Experts of a small language model.
Training: a variant of Adam for the experts, 3683 steps.
Below are experts of layer 2 (counted from 0) of a mixture-of-experts language model. Rows are named gate (a neuron's input weights, with its number), up (a neuron's input weights, with its number), down (a neuron's output weights, with its number) and show model dimensions 32-63. Each number is 128 + 24 x the weight over its row's rms, rounded and kept within 0 to 255. Numbers have three digits each.
Before each expert's rows: "comes before" lists some tokens at least twice as common just after its tokens as in all text; "mostly gets" lists some tokens that are sent to it at least half of the time. This comes from a sample of Wikipedia text that the model never trained on. Tokens count by the router's weight.

# expert 10
comes before: ",", "s", ".", " of", " and", " ("
mostly gets: " United", " University", " States", " City", " John", " World"
gate0:143112122093144089166105138124119144097183119118110151106113132141140112132129139092085130139122
up0:151150153126122114147158157131119091163125105142122166115156083134157072155137081102172155160105
down0:111129134123121115160135126178125135097110137129117138182089138108119159145110123100160143090134
gate1:116189193118115117141128183139138180146112133149117135152153149132116115161128120142132098140133
up1:146165162151146113095138162119138174128126109121133152136119137092084092174146124189096117142098
down1:110041125136130136115106096102124108121139123137123170134160127141133111148139103173184115127175
gate2:126137142161098159125123115118120112135110123117158116104143125152119162136110146142135110157115
up2:156112125122106142122134186151115144133141162095109158146127081134090110145150136123100092099150
down2:136140124118117161168157110126103109063147142181146125151158091129132114105110130154117135161129
gate3:097089113109150202125133112105153176119157128104115156114124136117129116102127111106136120157170
up3:144140130134135132096144126173121130138093127133146167119127119123192080098132124149162087129106
down3:116121175143147125128128071104090134091113176133140117108161131140135128101165104070112130158144
gate4:121128103114151091128154133162105100104130113096141132129104126139121154124110096145098178122120
up4:149117115132088167101135158153103118150130144173140102137155121149130093124111147155191114112133
down4:103131129120099107128102132133144155132175167140131122162182133176129129103116144168131129121117
gate5:155131128121153163082131123162145157131147132140145115124100121137105133100136133124150183090120
up5:128116133080181156108157111151099096097164172128162143144133101146105127143090166099122088094113
down5:116136171145136115096128086162128183117102107095109147156109128124129126092104117127143151100129
gate6:143107113107136125136106099138184125132126098126109121131112112163147122094147140164174112131138
up6:107094131111119109158127113135125156111089157152166163140100140142152169134147118116147154110104
down6:113130165139106128103112109095123087086123124097075096091102072118183112138141154110102124085133
gate7:109124134156117132116153127126123165139095067164113128130127146146102129117108150158131159155145
up7:111140137113120132114144156119110124147142104159119125099146172103097113106114162163140125132116
down7:142090102105141133122137148159140134129185146132070119118110127121171138150177090123120159117087
gate8:114091146131082134109084124090191112159181120111140114106102179120113125114151154133147156132138
up8:110180116136143105150178136151109112121098098128113129175118069128138141171111117097120130114121
down8:105101143149127134146109137116107091109149137125112120107149144124166123106160168129110168148120
gate9:162128108101103099147121163149174148136162148097091129094115139158120081117096166134156107138137
up9:127151167097150127112097184139151129123095131138148138163117100085120123145134122149131149124100
down9:146164131135158140124106110114119117160098148166165134106140152143152145135121152152100161131165

# expert 2
comes before: "1", "9", "2", "0", "-", "8"
mostly gets: " El", " more", " Al", " Har", " La", " Di"
gate0:128132088121141156111131144127098123107126127125153105090133096161148147129150154138154103162167
up0:149139196142123122149112097137132119150123124131106129153110146100104081123153102113092168116090
down0:126102126129084131094112135127136127144121127148142124140139139140136109155144096096151118146120
gate1:113145149100145117122155118158165156118129162143161146159105121108102101129144131112138113087121
up1:113125151110131092123116112132144179159119154123131169149118146113076117101152132100132151089138
down1:150149101138120117113108155150109090146098141126150098136169156101134091120107159115102076156142
gate2:109131134167121096124102157100170125152138108140138121128121119172170148137101120156155156127079
up2:128128126120161161148139128147155149156130140143134132141115117154131122142111139150067082097112
down2:159099166117142148122104134135135156082106115139136140105140087151076128119167114127161123088154
gate3:131162130126134101148117167138101114139074158128176163089089133100118117102124106110103111118121
up3:115155180146125127100111111125160165149171097102123109153134136113143125134177096177162102124137
down3:142111153108098145153147191105078126151090146118099121165154155127142119117123137153092148143087
gate4:115169137131118121132143124131162092136154145132115139132087126141128092146121135114148135170110
up4:126158151147141110143165121102105133139144120108146116168156149148159128105154143134170162104128
down4:147109130098177118152124116115102113182132176127130148139145129153180110158118140151142151121116
gate5:157105121121154124111127115173120080116166115127134133155143128142141174117127131172105160110108
up5:151144144105139098116130114077104177150120132133135139140114105086125075167135136109099098140132
down5:096111153150123145109114134124083134103124146153149122101125125117147124082095115105132115159119
gate6:127079143125130142166138096077108183098100088123120136135118126147150123131122099132150159101127
up6:098130129160126069113101156170127093158161188122145152153174136124137112146159099091082091134124
down6:156133084120132100145128115110096154129116105125115089157129101118141127119108133137112138109135
gate7:164089106153110098120121148155083130135118100141091151114170122101139140141107126139121113135158
up7:128193173132099104144124139153104130175102149126099144088140111079124139130110157116112106125126
down7:076124178140131097143108109109145127116126116081138112127128108149139138142099139145136111142114
gate8:097104126148128128126131153074150133095117108117153140128098152155137131162120136121089161108126
up8:114143112107123147099161181096121182082146110117155109146141111133115158157129129148118099117146
down8:140078148115125147142131125149114146170103133139134131137163085146063141161111157136130100137146
gate9:154121121148107143134153112101121113124129138134176155150118101148169143132092183114103147098090
up9:131123121090128105103183119136136145115182127139172148118117126154137148108085144134146136126092
down9:097142139126127148156131129148136127120167111094101118126115146104118098096130147150136111157171

# expert 9
comes before: "1", "2", "0", "3", "4", "5"
mostly gets: "°", "′", "″", " until", " $", "_{"
gate0:136123100154123125136149129154122143103098103180110090136085108155145105058119129145128120112134
up0:124116155121133139138141098102164111143108128085143155135105123121137116137129114148096127108094
down0:096147095144152127103156135140173133124118150180131088137110133114101124159125184107157120140098
gate1:105126148155164118123140127181165127160131137149101165135055103139117121087143141114111109072146
up1:137155114158173119113131093105120133118106123087133136185102122156137104130133103091115162136077
down1:127135144098149146092153153163160141107117135172138155140134109178122109127116125118171130171144
gate2:098174176101133085159087114145114080134155165156103136106114096116129128140113160164102116136155
up2:139094127150144134092162157143129146113132113110167114152122140146103109111143091106121145089109
down2:130139130158158127135110137131114112128134128144154154114155119118125115118158133122120120131155
gate3:140133106146121151157149132128094103138119163137170151124120146136174141153108109151137091133148
up3:151101153152110153115156121141152106138158117108174120097178119185150127100116104129147144130165
down3:100112081141142108119124152142073107129093177161107140121092079127151103108130112125060137173157
gate4:138098111112091105145131151121109135123185109141144148160118162188178135109093092103150171119125
up4:150090135129117123093132163116127142122183110127132133128151149164123104117121136109131192116102
down4:099097097144172173156116068125146157142132158128107113159112123094148162123131149108151147142138
gate5:150113162154130085141135078132142121141121106114133097123111164151130141110144120125113126117157
up5:085118130096137156142135104119129157120112182123113134145057139079079139120077157156126176138128
down5:116145131085110152095114142111103115131144139117131155086110084103117142098104125115156177131138
gate6:102103134114131102115132163085095136145127112175068147087171101129115073132142146118157097120131
up6:117123200103115151130147114151144114124105127147137145126100150149162144101133134157122157094158
down6:085148143125098160165137116110144143108151106105142128121156145122126137118133138146112115172140
gate7:183114131205092136087147121139151094160147117145136147123136128147115117133131140142109208157137
up7:134135166139117137126123117092147092157127129123128129148137139110145106134094139143106174129104
down7:118151146088120157167166164132116160109168117141133128113138148109105176134101138163162149117136
gate8:175163126110114124117096135156139110102149095158130084125159124129150163129141158102122167105115
up8:121127143085146165130162153129139098109122138113142137172129094153128139145114186147163129089133
down8:183125125128138100087106153136096152117132165098143109106123111161146118100150156114110134104103
gate9:103097121136104140155138133146130133119153153120158107094151124108165120099145172159089111126106
up9:144106082090119097085086126132113125133134130107145116083106127118080098170112108127133124139088
down9:091071149138129149119131161106109144125182153161140124141115137143154141155157150122107104108105

# expert 14
comes before: "\n", ",", ".", " and", ")", " are"
mostly gets: "is", "ers", " ==", " States", " him", " ==="
gate0:124083174155105148173142129119129154152154150140119097129128116095155142156128142167162129112131
up0:088138105139074134108134121119112113114145113136121137170101128103116099149132141129155115139150
down0:137116098119137131114127150151121157163114153115112174151136130146150181162133152148118118131123
gate1:100146106129104133146166175168122152112121135154123085143160122161132134169152108184166102121141
up1:131132138104152116113140101099115136145103142121110135095100166101113152070115124101123172167105
down1:114123153122110141152103127113115140121071149160160132120124133155100116127127127170108136133115
gate2:115141132155106154125128121096136145144135157169104140142151156097097124140139149130120129167081
up2:112124142134125125096138098128108084143135101105105142120111086094162089114155109115114131133127
down2:103144157094110105144130069127109069128137137147124110114170128115103135127123128158156163118134
gate3:183103138130107102102122072128111123166090146113128177126112181025124110123122124091155090104110
up3:091144153112148139096114134112123141114158124153148132107105116126102103131130106127160131129111
down3:119112157133124161131115099083145100151096132100155158093091132146142107118101134099180136121134
gate4:100114129105121098140128129119130083136113138158145126118094172152142138127105139156105156152135
up4:137154128172089141138101110136117130123126136171169130137124140144183110155155122128112125125122
down4:105123114117143065164127125148189141106137133134131081105132119094131137084152149143142166122141
gate5:050091088144150093125111103127144102150191152112101171117101094098081159102109172161165172112143
up5:095128148134150100123151117145124147092148137147091131111137087144136127148135165101161142114147
down5:136111105121082140124104088132118138113138102144161098158157109096154156128132144128116115097145
gate6:158112109185135119119151141112139100146123128156139143158122125144124087137138094128131151140116
up6:112128105131086126136106136084094129169119095144123163158103141080165154109110116094110137089118
down6:115197102106166180135143100116118111179089150149076145136101152105108118106118132097121145140159
gate7:141079109136124152096136202132073119086105128140104156134139101151161076104085170094072125141146
up7:136115129125102148088178158140083118169141125126142156084127178150104100075115172137090177113117
down7:115120168093108126103174105108109103128111112175115135153102142157131120136119134136134120137147
gate8:108114104157083137139134090165170152113130119135129165164146088153075145144125127153158100102141
up8:106120105124159133095123154151110147108144141094133123130151114132114153176142120112111145182139
down8:145150180139175120107095136135153176169137138151090133085115113097166111155099119128138087115137
gate9:113197158130127168106098142122153127113140125160162112102116125128144134135099119105144127118109
up9:125151128133107194086111095122107126127143167138159129152103148143147137142081129132106134102158
down9:120093071113159120109185128136141134120121117127144146120106118107117141149143116146114157142153

# expert 5
comes before: " ", " in", " a", "|", " to", " on"
mostly gets: " be", " been", " season", " were", " July", " also"
gate0:155178160123169133138124110122167112113130147109122095138107126135158176112135132091187118127134
up0:110141154131131134094091140123208122133125170157128109159120121129207137189111137126132091128097
down0:141138121181102139122075099150152151141112152153126145139113132138106113139143161100114160133091
gate1:155134130145123120130177117153135140137142117124127102152120131160161156120164148140135162174109
up1:129169154098161168118122146153139078107123105113145163117144126095103119137092139163122110105122
down1:146131125126165117136153121112091125098104117080094159149138123070135133125124103130150105129141
gate2:091149132110135117145104148157165126129087096112130118128142109129140119141138143192103162146086
up2:172132172157169148103129153125129110109103173123135152094090122134122119120135166072097130077139
down2:077114132107149093136104096083170105129090132139116169130106097117124113102120100082143161132140
gate3:125123106148122136179104113137124138152173116111092108130105156153124171107147134111091140130199
up3:103133163099142139119117109099140119095125147112150133141101104103117129115140137133143128138124
down3:135154101101152068124105119141129122113114090108095178184118106105168136105112108135150123123101
gate4:151115094131106112128127152152125114129160100149124173143149092158119084130085090147139174157105
up4:118107165098142109166096115138142095138110164118158103111155179156135105149127119142136147122141
down4:120147141076162136167134140070127118104140129104092117118119108098137121144128150122130142143173
gate5:110147134149112132153146153148101095133150150137090132122155143101111109121129163131122114113146
up5:156153146116138162072158128136129112123127117153116152101123158132128140144160162100072122161111
down5:134155118126162124092096121101094158127121104115131122140133123108114111132103173138120129126137
gate6:104129108131122150122153168115154116130140110143150144126139065118147116154141118129186083106149
up6:107085178119100080160121129154092163108126191091118164138115149133137131113082148087117122124148
down6:164151085117106116128136116118105135115110173165136101128095150113140138164120078122141143122142
gate7:192088117152102063085155147096087122115150130152103140117163149165126127139165140145092182129138
up7:135131143155101136087160105111133121165145134134122130118126138144148131107140211156119178145118
down7:094126115166080131113078141114165129172161131140088109075115156145105128131144126167091165136066
gate8:107116094129095140135116125144153121149119109123092095110129138127139115147132145110147127151111
up8:124134164106117115101143176171129103129088114110147156141113086113107110083097097134140108126112
down8:097125136167119095159148137176143090131127152102159136129108154118114155110125114099125149128142
gate9:122119104121115131170137112129160161143106116129133146157117137161146081147121133083175088136161
up9:098090145089098143117119132117110115150145096144122148115155111120125180144130118114084111182156
down9:127163140110122114116147126132156135115111135111104088119112185170148140142117157125139151156156

# expert 12
comes before: "1", "0", "2", "-", "9", "3"
mostly gets: " ambassador", "\n", " Although", " MP", "Gr", " "
gate0:133170138152161107129145135157084117123162127157148136143128093129137149127142150153085152137155
up0:123113147142148156150124115089112117144129153153144090110096132147145140124118200141137132149090
down0:139142143148142097104137148130117157118164123157130123130102115118136161120173157109183144163096
gate1:174128135133166114098114139129139146145145119138120148106168155118127110155098132127060125154160
up1:137167159098144138090121142132166105124149118127134191155149120131122135128088111125075111132120
down1:129113139143133123108142073127107113131124114113157119117101186146117168074154126147089109120146
gate2:164134092119082108159109165122101128089117093144082123113166117140152129188109112143144181157143
up2:116110175178121123114098092173139120150127165114158125087060100114114131081176137084129123094098
down2:149136163118113109187138147119125122112142109149086151140141115122130084129108114144175141119125
gate3:135104134145106115157118076121139090134148119106076161144105122139150181148160154117150201130191
up3:051156113100140115097099110161158112138125088100123119104144131113136159096110097118146114126073
down3:107098133074148174176123134081135138144131149121120151112134102114151111109100160164150132125109
gate4:107130125105106103155102124144122129157090111122131114137059135126167172082137135135066137115120
up4:165145146166130128124141109100148105111129141148134138160129099172125118144148153092173108132116
down4:105177160035108116148102134110112110151143122128087171144159149130061114119127152157111131132134
gate5:127147122085147085123146131150147137145095123106147121123135112132131129122097169138111109111106
up5:123118164119172149113124061137136167150146114139164153132062106105081162063120140137139175132152
down5:102134125082124110131130114170122153133117085125130145126114129144095133127127113130132118113144
gate6:117079113137109171133115137127175146120169116126128126117140154189118102148114134139101157130139
up6:135093180143089139151110113123128096107130104094152141172156138100139144091164115144141175145134
down6:162155145137142121118140103139127119116150130155097147140122119133130125137164122112135161106166
gate7:170121142145123099139133126080112127137125114154175114135135117117140144097164147132133165150101
up7:081121162148134147124130157136133070131109098118122176116121158104125109136109106143069122124154
down7:127152126109113128147110147158147120153152154106108133131199135081133167125134138147102132120130
gate8:137129133115134132134137131149099134121143147156109124093141120130144111115101111146113115084159
up8:128069178135115138173132165168150127076085108099138121095122118127108157200132116104131120110136
down8:145133116139144110142142129142110165168151108165135124153133150133116124134100118137141157162119
gate9:089139141116110136142141144136149139124119136130111147114121159126143120132130158148115131156084
up9:161164118084146113119131097132104150130112150117161105114116131113104113149148096098134125144099
down9:117141126149116143129133142161106125126112160154112153138157158123120128113104111116151112098174

# expert 3
comes before: "0", " |", "8", "6", "7", "5"
mostly gets: " one", "8", "′", " I", "9", " V"
gate0:145121141148126114125097105161143111139129143124090158116130084131099127148100118120117144139144
up0:120122112116152084150144137124118130120124137122131092135112130138130164120143140113114110100121
down0:145109145109086110157126127096137112138114141122125120123134124174153140115122122127151140127115
gate1:165141161127112146140136141125177165146143164188084092128148133140095141118120111137173125129112
up1:130147163114113159127162121166131182131148129148069150149122082146111120111108070163134114145126
down1:153131094141128142102149082157141137108121095122118128110094104106146179119105138145144120127121
gate2:073131074134176160135124148135111154124105094137174124122108140148083108107114106130097147118129
up2:139107128104139131137133154131143081139145136138143154126142109152113046150123161119092128129087
down2:112156153078130130127149130108135133149143147117120109103154106143155131086140161145131150130124
gate3:110165096132160160118095157140119157134145128140142152089080108123104109104125082131176117111147
up3:087119135144150145133119151107130132136137131135151087116112156131130150123132082148161121098112
down3:150162130159106163132103079163129108140135127164135141120092092107082144094161112136146129158120
gate4:104124132081145110155156140133117105097174082139170100144102143150152157134126134137141131114116
up4:116115150151092126112139154115157179126117148186142114141134141158116147177138101153160125110146
down4:108187126131146096110156145082125114151128094124126123131120122150138123099126168122157088144146
gate5:093147143096124108076134167124129111130104125119151148125131132108132110117096144165161110078112
up5:143111190111123125138108124094113167127117141100120074153128119111103149129136134133130131158150
down5:163121120120114121139152127120152142151169128118127141176155082118134123156182132169182138141126
gate6:084107144123154151126133109123146106142140126131095153103110118114100110092151160109109097135132
up6:128165155137117131127160137116100154126129148126144150152118143140141117109110119113116142101157
down6:171163131129147135109102122120102108176108146114140128089078130135119135143138086106178159132134
gate7:154093071127137111123128124159132123139137136160145141115117131155132119115114167118093109093167
up7:148139143124126106117100101114127134162150129084131116121146139169115151101140172114112100148097
down7:147109164097117121135122078103145155112107154113136115098108112095137150133115111118122125150150
gate8:129124104141154110113108115120081177133157130152125150106167169136136119099101128137137118103168
up8:170135163109147116137125119127102115119140108145166124137142095148178135085101092141151119108121
down8:126131122146136170117141083163164118134129126125127161141079142096121112111162153178129131169146
gate9:101124137117114120151139126111181134149160104120117083113119122164132111118125157132132118194133
up9:103155103079106140104121102145107142136119158136153116098130100139085178096106107174101137086128
down9:159111121128157126138113142142132072156140158144137144112085102104129096143133123135121141099092

# expert 0
comes before: ":", "\n", "-", " |", ")", "="
mostly gets: "″", " List", " Yes", " Location", " Total", " •"
gate0:144142110110156112120123133134113132128130111139124125134140125114163073092118117117138129095144
up0:203114180115129136108166132115170182147124124137137122134084122142078120118113115098122124095137
down0:106087158131139139138110130108143140136126136141152154106073126191154118141178166132115157131118
gate1:154149137093129128156161156134173146122129116128099125171085132135104098160142146173141072172143
up1:088139155127113097122115115129100126147118131139128127141137135104148125139126134129076148118093
down1:181119149148124114157113147124100128127121141081117138130118136112094105129127090167095150101116
gate2:094149148152134112142115073139100110140126128145129116109141126062176166131130122124128129119145
up2:151153158132086104125134146166144141126119122122107149141135090110071107144140168110096135087150
down2:110150169119134139155148126125094121116194116138137109115158124131109127145129100110093119098123
gate3:131168134157122151123113114094149125134128126132123160132111143142151126103125141105156121115174
up3:125152138146096109116170109095141121138156126117144141141113140151111109087159120146150153135161
down3:182124123152103130110132103149109110126094119098108159107118102096140133136123086158112143119154
gate4:124155122153121122089116132171131085133110122097127179115108137106185153167091140101138159105153
up4:132126115131149153129121160148091148139199094119150095158163159152152139159113116134128164104125
down4:130145080124099072169153145147132092094156181114138125125165163100153136122112123150114125141125
gate5:106136157115115116144140123151132110093088121150114142111117111112170140130109148129119143131118
up5:132112125140074133093151140159140098133145119135183137154110108154113161089129171107105132158168
down5:063122138104155181125136090132137149167147102109110085113095135116083139112130100087150076150130
gate6:118095108149107134152090154143158160137121111133079106094127115114123092166145149113155096152121
up6:133144157082150106145172126147096105136130178096168136132108130121148152098115124113115111113119
down6:131186132141147156111121100130093093108115115139116112142119139101127100149141106126123129093137
gate7:127125078203115119099148118169110107097140136169139158131171107125101129132153149087106152170177
up7:147116146144118105096135111113131126141172144123129131108111144145131120102098148100124059170138
down7:154115084118119144164090116129138179157142156141152127133098107136151148144119151171101173116126
gate8:099141152098127111098135122143112151079130135156168119115112127132106104131101147145129142139105
up8:157194144098162140179145103120138122133081118156119149173122112127138130102119098165115172101153
down8:128086149133151172126170132135112124133162142127148125115107122184139160146126116137141120199115
gate9:148128136119119129156155143120116110148138158112102120108139104178144111123118147139159061119153
up9:128128121124103102085106115104159117111142097096115113132153162113118142100136077151092123096052
down9:083131135138115119134125102098149162102101110086113128148137121088114148115123157106101152145125

# expert 15
comes before: "\n", " The", " He", " In", " It", "=="
mostly gets: ".", ").", ".\"", "\".", "):", "\","
gate0:136113111142132157150134139172076113143125124161099122116141092152116114108119115135130117137129
up0:128176151100187103131123101111145144090131090118124123088091106110159143130089175058188159104140
down0:126148129142141115114127153146175165146161113139123136139141108101136104122101093089157153098122
gate1:129138117101164140083118156125175143148159148135146105139155159139143071168126093134122058145096
up1:122120138120110161102137134113173162139140131156118164178124143113145133123103133144139133104060
down1:118156130144176155099115117158132136133158128148166120126148148120133093143098070124055118103135
gate2:096141156170113119082111114173102099101117138128167142150104082085155122088108114163114166137115
up2:113061152142121115134178125152102124095145139137101120150160116140118119153156092090142093124120
down2:158140122152118123118147108130186100123126125083079083157129125110154198117143160140159157106131
gate3:131120092128151106131080102107128132134136122091098181110124106096091139135128144087081080123171
up3:118130151135114121158105134127122127093155083092092155144122089122105128127143124075122110070137
down3:148107149097135127120146111141155162185127129115119123129119123130151175125105156167192160151129
gate4:122132124127085155123089141180132090143139114129162188131120148135142116142103079160121169123116
up4:148092143147137175101144160126117131128142106117151123110086140135129132118096139166115103133136
down4:109099116096122101135135087118130130090109195143138149134125111088087162131118154145154087168124
gate5:155134102125139113130123097123120102116124124107096115143140134107124137127164172109124104133169
up5:153107120135113124105143117154119154116129130113133170135113077102130114121149182131111122134160
down5:134121174128102123119149145087133117104130128117155145131124126117086084060178116153151109163123
gate6:112077133132125153164108121099092119127133111146134105145136109171157136124151098107152165112107
up6:131127155098115085079122144109144138123135158097118102126100147095127112124145091147102155115164
down6:149113096113144095126118146139112121114077125162152139109129169175145112125135131082131109111105
gate7:136108153149128068143113141156112120154111116140098136126137176112146169108118124136079142120149
up7:131139138152167122096116118073124146161139127142117192108106132141176075120086182129116142136108
down7:109136168118156078129136113183099140142106125086109104184090112118133171118122126115049155128173
gate8:137106118118135183100150153123126147131141086168141090112110125134156101176102124162136142114122
up8:157143137106132101135109149157134113111137136098224116154165105134120140096128123141142168125093
down8:109102126171096154124144145137141091137131172147113142152113098108150159170124115134141130098138
gate9:141192145130089081160108111159161154105156107094061131110123140130124079119154134099154107115145
up9:118138176116088144132131115114123131160115179103177110106135094132158117131103129165084098096116
down9:091088138151137136117170126109112159095107118174125151115151169123091125164161136147132136163103

# expert 7
comes before: ",", " and", " of", " (", "ed", "\""
mostly gets: "st", "ation", "son", "land", "nd", "tic"
gate0:184125172142104114143119120137117093126143110144120132133176077135149115139153116142108132143118
up0:113131145142162086132153144132118182114127121141123122121086146135127133145090138132153150115132
down0:117122132125139109186148103088135160111148106123148114126161121120091135146117098149134137118095
gate1:086141151131102116175133147133110146107126146130139113083122093127114128140122160121107130096148
up1:124136122135115145133092156107136141143130114138154169113161139139090134123129107141115123119104
down1:100141107074127127130121127114157136112142127113126112138133122092140148120127125116071133111146
gate2:092141104176122136136108099185138129138103112191141091113125121090138140157117132140117103130129
up2:096140138123119142105148123141122115154184119125117131092119125140129088108105171088132155156109
down2:174107131147175154100124161160082141121089157120138166137110142111117181153126084123118115118092
gate3:172110119148122139160070121135120097143136177123115142119110162111161110113115147118136138141137
up3:119132145144098115115115099119128135127176106151117156164162145113143121116144129151131129100126
down3:155137132141107118134106097150162103098060145112162129182137107123185129131090131123128129109119
gate4:107149098140126089089158156109158151110183137103129174109088142149128141111137113109134167142126
up4:154106178115117135159120143154112096134134152105140128150146101169157085093106134131135121107116
down4:133114141153103096125155104143121115146172143131112143111112120083124124096117122144140101128182
gate5:155129124152109108110128148118164118114153129129121127135187113153072196141127106064105106117117
up5:100116150175119112085119160113134111162177135098167116094105127135087072113124149082133126136150
down5:158117151172131144123128139110082153128091159128101095109172127119101125156160115151164122127151
gate6:137127131163148157144128162130155117097136133130113125118125083141107134101132139138115137162141
up6:122106153175125096141135121145134101175175156121118113193142129127167171144101133152146123143069
down6:146116126163118175117145153115129129105081140116137128156123109163161112100111131139094114098195
gate7:136133117198083101111140074123127137141093110127138182114126112104118134120137138138106159118114
up7:152136107150146159168141127121128127151108143129156186130158124151140120093114168156117113142125
down7:122112095122142121097115126152148137099126080111098102122114117155146116135106116146116123146128
gate8:153165143149117127099164122101109143117160115117127103133098155161118099114096074127140093112111
up8:120161117148141124108151109133147126105124140112143127081085147084127086148145081095133164153109
down8:174109129125127154169146105104105183129116132162157153133112133163098124151085140113165149119157
gate9:102127082115155093154137120126125123129099133153146168087142175142148125117119165138138129135123
up9:100101138087120136130093150146101160166166116090107126113105165124094181137100107113089106126119
down9:107123121189145154181124116132154132112132136120141138139182109159118141121141115137130116125134

# expert 11
comes before: " the", " a", " to", " in", " his", " by"
mostly gets: " and", " that", " his", " has", " but", " their"
gate0:118152121178130079133142123076137085134113122098127142116144102135110156100170144091134138128142
up0:118112164129141138144128135093140123168109117138121139170133125080096087122126156167128163109103
down0:166088110135108087108150137137115141123126096140129113132160127139143146100159117135088110147137
gate1:142154103113142169138116135168183137108101122139170116094168148153150136132184159095166124138132
up1:145151206084088144134102146147115127105156157072121096143106127124140113140120085121122109106105
down1:101120148135131147087130165153168094120148142117077103109084114078113120046137143123104154150148
gate2:121145136133141154194087069128159117157106100094071127173131090119126117103138137157147106147132
up2:125091134089153149149151137144098145108130142121123136100131125176089142162125123093094113082105
down2:119126155163098101122148141125146095125082126139121090156126141156158122133098167185140179124122
gate3:128121115114124117113111147128083117157088114082129154100137165116148132155126140086120132168152
up3:165112119134103169138108150137126144168136132118106114127187161109122169154138104167135138130142
down3:130160110105127131133142142161125131122132134143105093160120133123166154098130143095108122178153
gate4:095131109165122162127103137140124117141145112135123172123100132130093109118103101132085114172140
up4:151111175121113083122128117112123155121130161109143071138141151132150145104161111098131148055168
down4:131125110125143116146146138080116142138169132132116085112113145149165143097169136119169136102167
gate5:120096126129129133177135108116106103172111124127125115115142151120163166143112163117126149109127
up5:131114116108149111075135131133140123108131144168143177132093067117103104115119149122140095187127
down5:110087127164130146148103109146143068130127097069155128122119107150156141134109121122132113143132
gate6:132137127189103122111128155119164112145102140145086156094182106112144153160116091133134135136149
up6:172135104099123139092124118153133133134111165154133138174105104108173159140072106101126180158131
down6:154140133165100151116140140146140123106074143129138139118116122112138172115156115115136100178113
gate7:105150153123131091109133151108081100153145139097155099155125154138141100131132118086106152113108
up7:147096136084117127129153180134102153104131136104116122156076110093136118124102138131111105139146
down7:123140141115131133106091141105111143127131112128155154081146131148084154134139097098138140135133
gate8:115119145116117119109138127106142141139099090103100111119094103145116113108147146116123160093136
up8:166104143144151147145118102124119109131149158123122153132123133130096124093089168164106192110145
down8:126126118147151123125166108165099092115138193148124124111115166123149154124129099135090066168157
gate9:122144113116155186101136078137126121171154122105102123126128115144117098144076139099151123112118
up9:125115128112103148069115074140087141126112110093085119079179144123117118158095107110142141140088
down9:128122149093122153117196154130158119141147139120114102116109097139090115113097104111151141125128